Experts of a small language model.
Size: width 256, 50.6M parameters.
Training: a variant of Muon for the experts, 575M tokens.
Below are experts of layer 11 (counted from 0) of a mixture-of-experts language model. Rows are named router (the router's row for the expert), gate (a neuron's input weights, with its number), up (a neuron's input weights, with its number), down (a neuron's output weights, with its number) and show model dimensions 0-255. Each number is 500 + 25 x the weight over its row's rms, rounded and kept within 0 to 999. Numbers have three digits each.
After each expert's rows: "mostly gets" lists some tokens that are sent to it at least half of the time; "comes before" lists some tokens at least twice as common just after its tokens as in all text. This comes from a sample of Wikipedia text that the model never trained on. Tokens count by the router's weight.

# expert 118
router:476500487481493493505457517493509547479486504477499490506516510489503511472513534472517524515484539506524501484533454506494525490454487470481512483499436449457496517542516489496507514455473531474533483451474489480482483480499502505475508513533477535495526507497482504473485511455527518498456510518492479510531532538519485461487492440476519460524541502528496440486519456547458470486501465469486476482511521526496502500519519502484491491460456543508482489523455460470510469470488485505494498520540522490504494489517480525524490473488494534466477516519539514542483545544518504481528543507518479545459521497501465468519500526516496494518525481460475504526498493483500482484535521524520491533452487467461453458503512466510487509514500526537487478515531458500526548505537486
gate0:497495511508432511498481490537468520558502502488491512496515543568506465485475511509485519491501548494484447534520452475509529520474526509498520484462556491483520529527510478519435500473509481502473523524477513527502546469496484478503519468507485495524503546508524498502483514481485524537495528480516542461512507473468516513492477480530533474521458525513495542464493498552461528492461495509488463541470440491477532499524511538491473508489507533515484502500482493441516486485478521505510472523499428521481511507484529517477484480522507478477460528474479530506494535502491495480485539511520539520517548506498520510516507528534504486509539512472519513478523520496527442493546507499525528536501503501528519523483505495523449513510533535504499484501511503532511518463462508
up0:513473501453517497488465521482493516516484522466525483490501487473481532470449505504503488551482499494464481480498499482547498471516508487502490470511491514546509518460507433485477488503501521501485499485457506467544488533470504499503497493508529489513526560555493488524524481498502542480524507488489510500550472531492486499539484524525549450535480482506487521522516517484459462524493456526510523495486487449502520533500515522539507470504503582492540462433483493473503498468501546540534524506527490517548519471495487480516483530501463481496496523515496500495491492506459515518442566507551492557504559468504528467483512498515524442481508492461506504490502477522523475509493522483463533502507508500521519515494499495520494466507461482508489499498486528506492522508496516
down0:515526476461533523433493556520553483540517487540529501503534508525476494527523527486517457467526492510504497519483458527520465506499504494505483453442517503438485474476505536516463492483486480500537514450510465512501493503531439495549470524505505458518508498483508487471489505510492508505527487544481478555465470500499493507537504483511493475517480484500522517488502539491487474523558540502520489491471510499486541484521487487484509510530500517481477471507524513525542449531547486516502485493513555473498504503465514547490489487491484480504506501513506470507567481469490465503505545493514470483499491515453517526510508533529511512508513483517504497516548525512506515545540488503472530522546490478521511508459538488515500510513502465503527470548518504489503531528548519
mostly gets: "\n", "==", "\".", ".\"", " classification", "==="
comes before: "\n", "-", "|", "==", "The", "==="

# expert 112
router:492485507524470457519464517474537511492520491483486482515519509500499508494521530470526519501492530557550505502511459494550498479483464478493541481495497475461457505534547497445506563492480496481509486466471507469484468472526454509489506522515470530499507504496468511468491526491533517468471552507468473536515506526499501508478477466492527481530509474500510491503524481533484491492501463456479505467497498507459487459515513490477468528494488501517493494520450455469499469450504492507481541503530535452529489488509466504504486477477483503499467494514508532521469528519549507462521491479502455526475532470507453498517474534513482536512499440478499492509513487467489471450490538551517513511492472510458479496499526467526455505518496523525488444502530481476505532532528486
gate0:545504478482490457478450458521477513486546452490515503544510469520446474472507494475489507534476518496550489505495497547516477500487492506508549543480491457541524513522544476480486537504488501519502528479553509523535519471496482470520486484518470484483473507530505504485461477511501484503515520478469488456535504495492536535473493456549516553464526471458520474487521503487501504479522476491502497525502512512488531443521511515509539499516505478461462486491507531503502543505517510506527523465506495493481478539488496499484509508500506489496462530526517542486498518527494499539479499487488507503499557510487452507505473497532502554510489457486518516465516501472521469482541498526442516566500501530461473511438512509495489475527477535510518549471525524518487492492521502
up0:463448535496526521552492547496562487462440537463512473490539509484537499505514481493466530459480526560461520520456497472508550463504497474509491503505507519467470464463476527512516484504475472499534483524500477483525486484490489506442510537548511477544536505507481496533559503492494505475509498491520497489473510538503498499488500506477496472508470513489463525550512474514495510527504487473489504501506519521514497504521501514516434507521458516513508487514480464508531521513493497462515441506502519481471526466477508481523509494498495500502493472482466496493498546503533433481510505510517538477537510489524550503512543455474563497462523499488495492487472501513468530480494534465525483492519503489460516470518456494479489516511483471505492501478444513488487507500504523
down0:482487520520528485485470450529500496509510518507477523521443535493460497445491552483503497535462511511518499471567490519528482515508518502500504518494509471560557508535534454524544502504486499502514522496541486526471478485510485506470517501528524501522475511527501507518509476511479484489500493529490500520513472464475509524466489477478522495506547515492517489448548474494475525468480534527490429471516476509493494512461477502528481506499466480529500557513514463492479508532512533518487551528482486543453466510512522510496522492487496491505481508523460538513515505501512501515448502495490496467510505482504427509538480513507504538514552472476492485506530516526526491494562451480479528497526499524499489512503486490489511513490539542515484486508505516477499565489559489
mostly gets: " members", "ities", " politician", " players", " actor", " footballer"
comes before: ".", ",", " and", " of", " in", "=="

# expert 49
router:496492529512466419491465514505506526488527507507502449502532523489519501483533525499537530497480496545554493478525475530541493498477452498471500502483475468470491508507546498486527549488493517471537470442463495463501453488517467523468510515530450510468521523523489524478478514471521517453497554511463481525510515515524485505490475468463497501503529478516503506497525503518496506488491469490462475484505511495444474462515523491501466532489487513508492482524488483482522491464469496528458503508517533478551484506522479521499482488474471511477468503529500554529502529507553514484505514479523480519478537475519463463510482514504490539516525473486469476501514495448475495487496537572528523531500478506472474494520541474516444496521527496498488453499511483485492527515513483
gate0:503469537478522467485518463519513558548503533528503515520469504519538501543527495483548484516498513513462496473496492484529488484484495531502517512515542507522540509530511493474481506493537520467503513499514468459497520501492474540513539540496528512485485510520471510455525508457528502533528472443541454509491500499447467502506494471510469468417524504516484492521505513505525503452505523500476501500535525471494510508489506528480476467495482495554512527488500508456533489508474497545517489489505479536524489539536507529496547503487512465452502497478461493481493476508487510477490439456503486493480529471518502519480516458463505466496522513513493505479489478556534502493527530538537529515482521508509472532509457509487512465533540513501538493520500524509481503469547532
up0:512531479492461485509477513501469478526528523481513439512509510513547467478469526444540536485477540494491531507500459450523486500484539480505482471481471493493552503512483504514474445506456505522483520471511472529515477512497502493477457485490485533478535468519509470470514482526490537517471550523484505510532484507506495468492523505511544535500500538480532509462499511511520483500546512497463503501482453499517508472519489472512491520495486509475486516478484448512506509520484541486478500541521457483411547508509536485488529486440501473557483473480514474511505508473463513492492503561497480465517533486461481492485524487512485508488495488504481507497475504464506490539530509502505448531502521553496540473499537512509523490530522490529485484494492471529516466523466505
down0:524484472491518508522494475500510558513472499495479524469457521501484523503485483533462498522531502463502493518488517496505486502500502470551538489514467509526451480515527496510481514546506492530510477507528531521487469525506496501500482460485565505486506463514458510506504516517512537509473504525471549535504517504495499525537467490479497470480571438524532492551506511482478493544517492517506498501534531508470481518529509512517448482507449532490507486479501481494482533495547423481525526521494474501506512488527534491466546499527506488554498527508517490490493495504499522478511510485487527499521485405518484508533508507512482451498493492505499459527522483460515495460443458505519509523501504499571498493484494522455465475531517482541505486514525511515502500506486525
mostly gets: " band", " company", " system", " program", " songs", " building"
comes before: " of", ".", ",", " in", " and", " for"

# expert 36
router:473482482470495490498491525461539502444491494506509501492507530465535500476515533472484499486478506536532513471537463511496523441484475453466512468489478492468480491501513501446548520459486525474515470481469479462488481482520489520465508501532505539473526504525503504478494510485522525481476492531487470508492553533534486489475465480479531453546519495514486475477507482557456470463498473466501446487546527518492488493524516480491473508481469523530467492556495448490510481486488491530479518504493536472509470494513497526518480468492490499489497526513512536525479537554525489467528524492521475570491510491501458463500490507523497523507500478466502485517508479476475507477502526517514521506493473448487459453516521479511491529510474516553465474502506485465522503503537468
gate0:500534480471500479484493509521547510528531479517526507477527499491476481540478524509490495471494512512552509503506486486478473493544459462498481510516483494481471461508491487481504514466523509506537476470483505472478527513470496506515522492551505557458468455498484491491528490507559520563495492561500487511501511513549480475454469514500497465491534525489520507502501499546511482511518458530512504505475518505443532489482532507504460532481505532517531492552496538489502491470486502499504531516507484535535505496515520507484490488462565488513522499501529494515498548495488522503480517495504486479549531510515488470472456473484493548488535535521451518480484538471483488510435464525514499495527553501549499456496524521480514514507523523523534466537517538480467528512495473
up0:547519464513477503516558509507496507522514496512477492459510510504476452537497521503525473441469463485503487442505481458488484514536462493460452487558550468517519479493489493483508524507482489513483496490493518522487495499493526474556529469561481520495498515525524507474542475501526508565512493539501510516520492496515479446506477481493479470470544493491533512532489511498503493500480521518518507508514519521461508507546491498530504503439465508492523518500538577509482496497461517454484510480457471523528502507517527457461515516475524498493483490544528527485536467525479520480492489464550509476518491482516501460501487485479516554444524536481493497501501498482506506499467510466491517452475521502495507503461502504529508499502520514537534451507504514488526510511490485
down0:528543507498473503484492478522477499501472491498524520497490521464504501476502516510505508493538516524481486490486475500464516509473508513528464525471491486476486565500501480477503511518525533500558449525515470512541481536485518475500521493491473474490515491486528508541495516540529508561494488496528462534505523511459461471488485519502483510455480542507532474472549580497509500537493454518482508474474528491516457494478496491537497506526489497524481502499490524519503562551515482512539564530490494497482491519544509485557502510493488505465507532516507483426510466467508451516515493474484510468532502512466474532509533454465507494491503480505481480498480463488468499514432541494541497480542516484494496484509557500467488505508532484511498533491509479498485489498509525
mostly gets: " While", "After", "On", " After", "pite", "ollowing"
comes before: "\n", "==", "The", "===", "In", " The"

# expert 96
router:494468512488467435503475507494540548487520500504509494488501501462513507520523518486533508497487505515492541497540476539530508444453471505487513482503477504483466494497523486446531551480491538451510509473486495475503502492555463525468518530507483511462504507526448523457461509483537525464474544520492473501508482510547474483472447466484505474517508463511465515491521479516496478489480486446474483484511519521479458477515504491482456539492471524515485476492486468472517481483487491513469496508522523477555489468544489521517483479472499518472475498496492538505463505509504491478511492482516481525485544491515447486497464518530440525525538474504488491525522484477465467471513524512520504520481496488477483472542534446513487499546478560530496480517499501496523501527516498
gate0:521465507540478480469484483512497471487503465482502512532545491508477488556498494465496504521483444503463472529525487514499496449550486461507468477487465523518479535525523511504528499508521518512438506504514499495479538511510478475485486471459515477517484524492488512478465495477550512512463480503514466495526510500513534484472504463538496507523516540492509484510451482472491455543492488485524546468505500492522467504501453512489491492462523475526559514526524458502506485474446479526486509507486505486517500527482495526511539512499511491503528501545480477506480504492482453481504470466526501490507508512565495495531536444505502500505504513528482432534554474478568525477528499508466507528506499523517493467485556490492534507485507477489500502456510508516541490456517470
up0:491491478506522510467500496510502509522484491477520552518501502509502473461477521559479491516471535477469524461533506524496530544496520471508492509505465510502537486492465505527501478503511459492495476522529506520459478501542500527538504430518545495503519523520521504523412449504477510488525488546521523516529520502487494506453436508521525478506505453450489526514514485557473481509479493510520475495532495527505520513471541494440482499498498528462453535461503498505487512532455539488501461511489474541514524490491491509488480499481480512471502526448544517499478486525492575489474512511539515498509473533504535503441482503508494502474471513516513474477557487519483544506485465463484511487487485506535502479491491510519476461485486473503489519506493508516496492507483481
down0:518487470477490522496492515538458509509545501548490502494484515512512546510500484524467462487515508539522478477518471488511498509509472489477461531524516501509483532543481498506504523538485526491454500506473526506504512519512474533472510528476526513475530445520490523485487500477496485457520565486474504510433482498505526526506495486469521522527520504456521505474519518534466485465535498516505469505505461498503514520537517504523478512522506527470483506478517481457521491522507506506470470486498504483515501522508500498481486450486530484494521485532479483526512518538498447450511479523526449506467492517500426519525478571523510519520487540502513500481502497484525528514467500527491483489484474479479532453482492473508499500488535484498530496448475442512430502508514590
mostly gets: " him", " similar", " control", " important", " access", "ability"
comes before: ".", " to", ",", " and", " in", " with"

# expert 24
router:458507490475483487500464526469523522486510485497502488506527534486505516481508530451507533506482541510536505503525471513505519491469483454487509468490470460447500533510526464483517521457484522483515509457483479477481519495517488507486547507517458520478507508513481519493492510475522527497468515527472499526529525553521486485460486463485495484527531504518457460471560461521455446499493468481500455478515524509496493489501522502488508487462463557495486484517463470477519468483493489499483500518535501498521502471529482535546497465489489513467496521509506509521473546548509511490544533504539488541487517475515485448522505548522508517512538474465453486521510501509501485491531522514516498504454500467473458432493510458517482510496514506508477459514529453498525550499525476
gate0:517505479494490475494488523487570485484489475469501446535517540504526495491493506474542511512498518486524488442496527497484489530489508483506496494544455508470517493498538528507522489477525527528504483513478499513530494501505461512448485503481532520504498492499469515510522495533535509473535569485544476530500546557505505524493540462521498537471465503454485488530482524491545457527520475508501465512515467495487479537522482507502504518476475494466508521526449483456520502507482494497476459475465530494489528475491478483493501514477518476530464469507494508493491532563502501455495527495448471479467524529482470445491510517524514534482504453501491518499505506494498508473490491515497490490465552512493514505495517527510530531512466500500439457440486484506542525491551517
up0:497489457518509481514499511513533504472478537513508506513514528507511477487520542462546500504509563494481455478468554511499500551507496455492498517519504514453523498477544505515521492488549489523519490488478530491538486511533458495471510504504536518506492500479482493507517477541508529484490533512518506495511479553509502519471535472495509520508456513448502478512511521493539501535508496532499473536515462463499463541496491482496490509467449508482490503538450505453524498511470519494469455483501522497472528512504524472477521512492547487511477468519497496485507493541505522508498496476469480455484499541508505430468475559533490527496542512505502531464534506435511535485482470506486469504492549532532485511500503515522548518484482457505505468445479531519525507483527520
down0:512569457418533509476503544490549523500499439503469559485522494508491478535494453552481476497487502460497498487520481512489487508501478502483527510512499522492557490455494516535505506499470500502477523514517525491521491504489504499540517490493520491509480455497485482540579460493523492524491492523492460563504530504516463469503513513507512525458502523512529508537523495489520528507518481522500481466533485481535507521523526513528549439449527505509509518454515520477476519510514490501460502487498482503427517490497479507486496502537516494480503513490512501530530479492496494479494510486484486516512513496504499518480498519499538508474465544520502514482461562504478504495502482489473508448490523495428487493501507499511548487508483520505477500475461445473509525502473518
mostly gets: "\n", "==", " ==", " ===", "===", "===="
comes before: "\n", "-", "|", "==", "The", "==="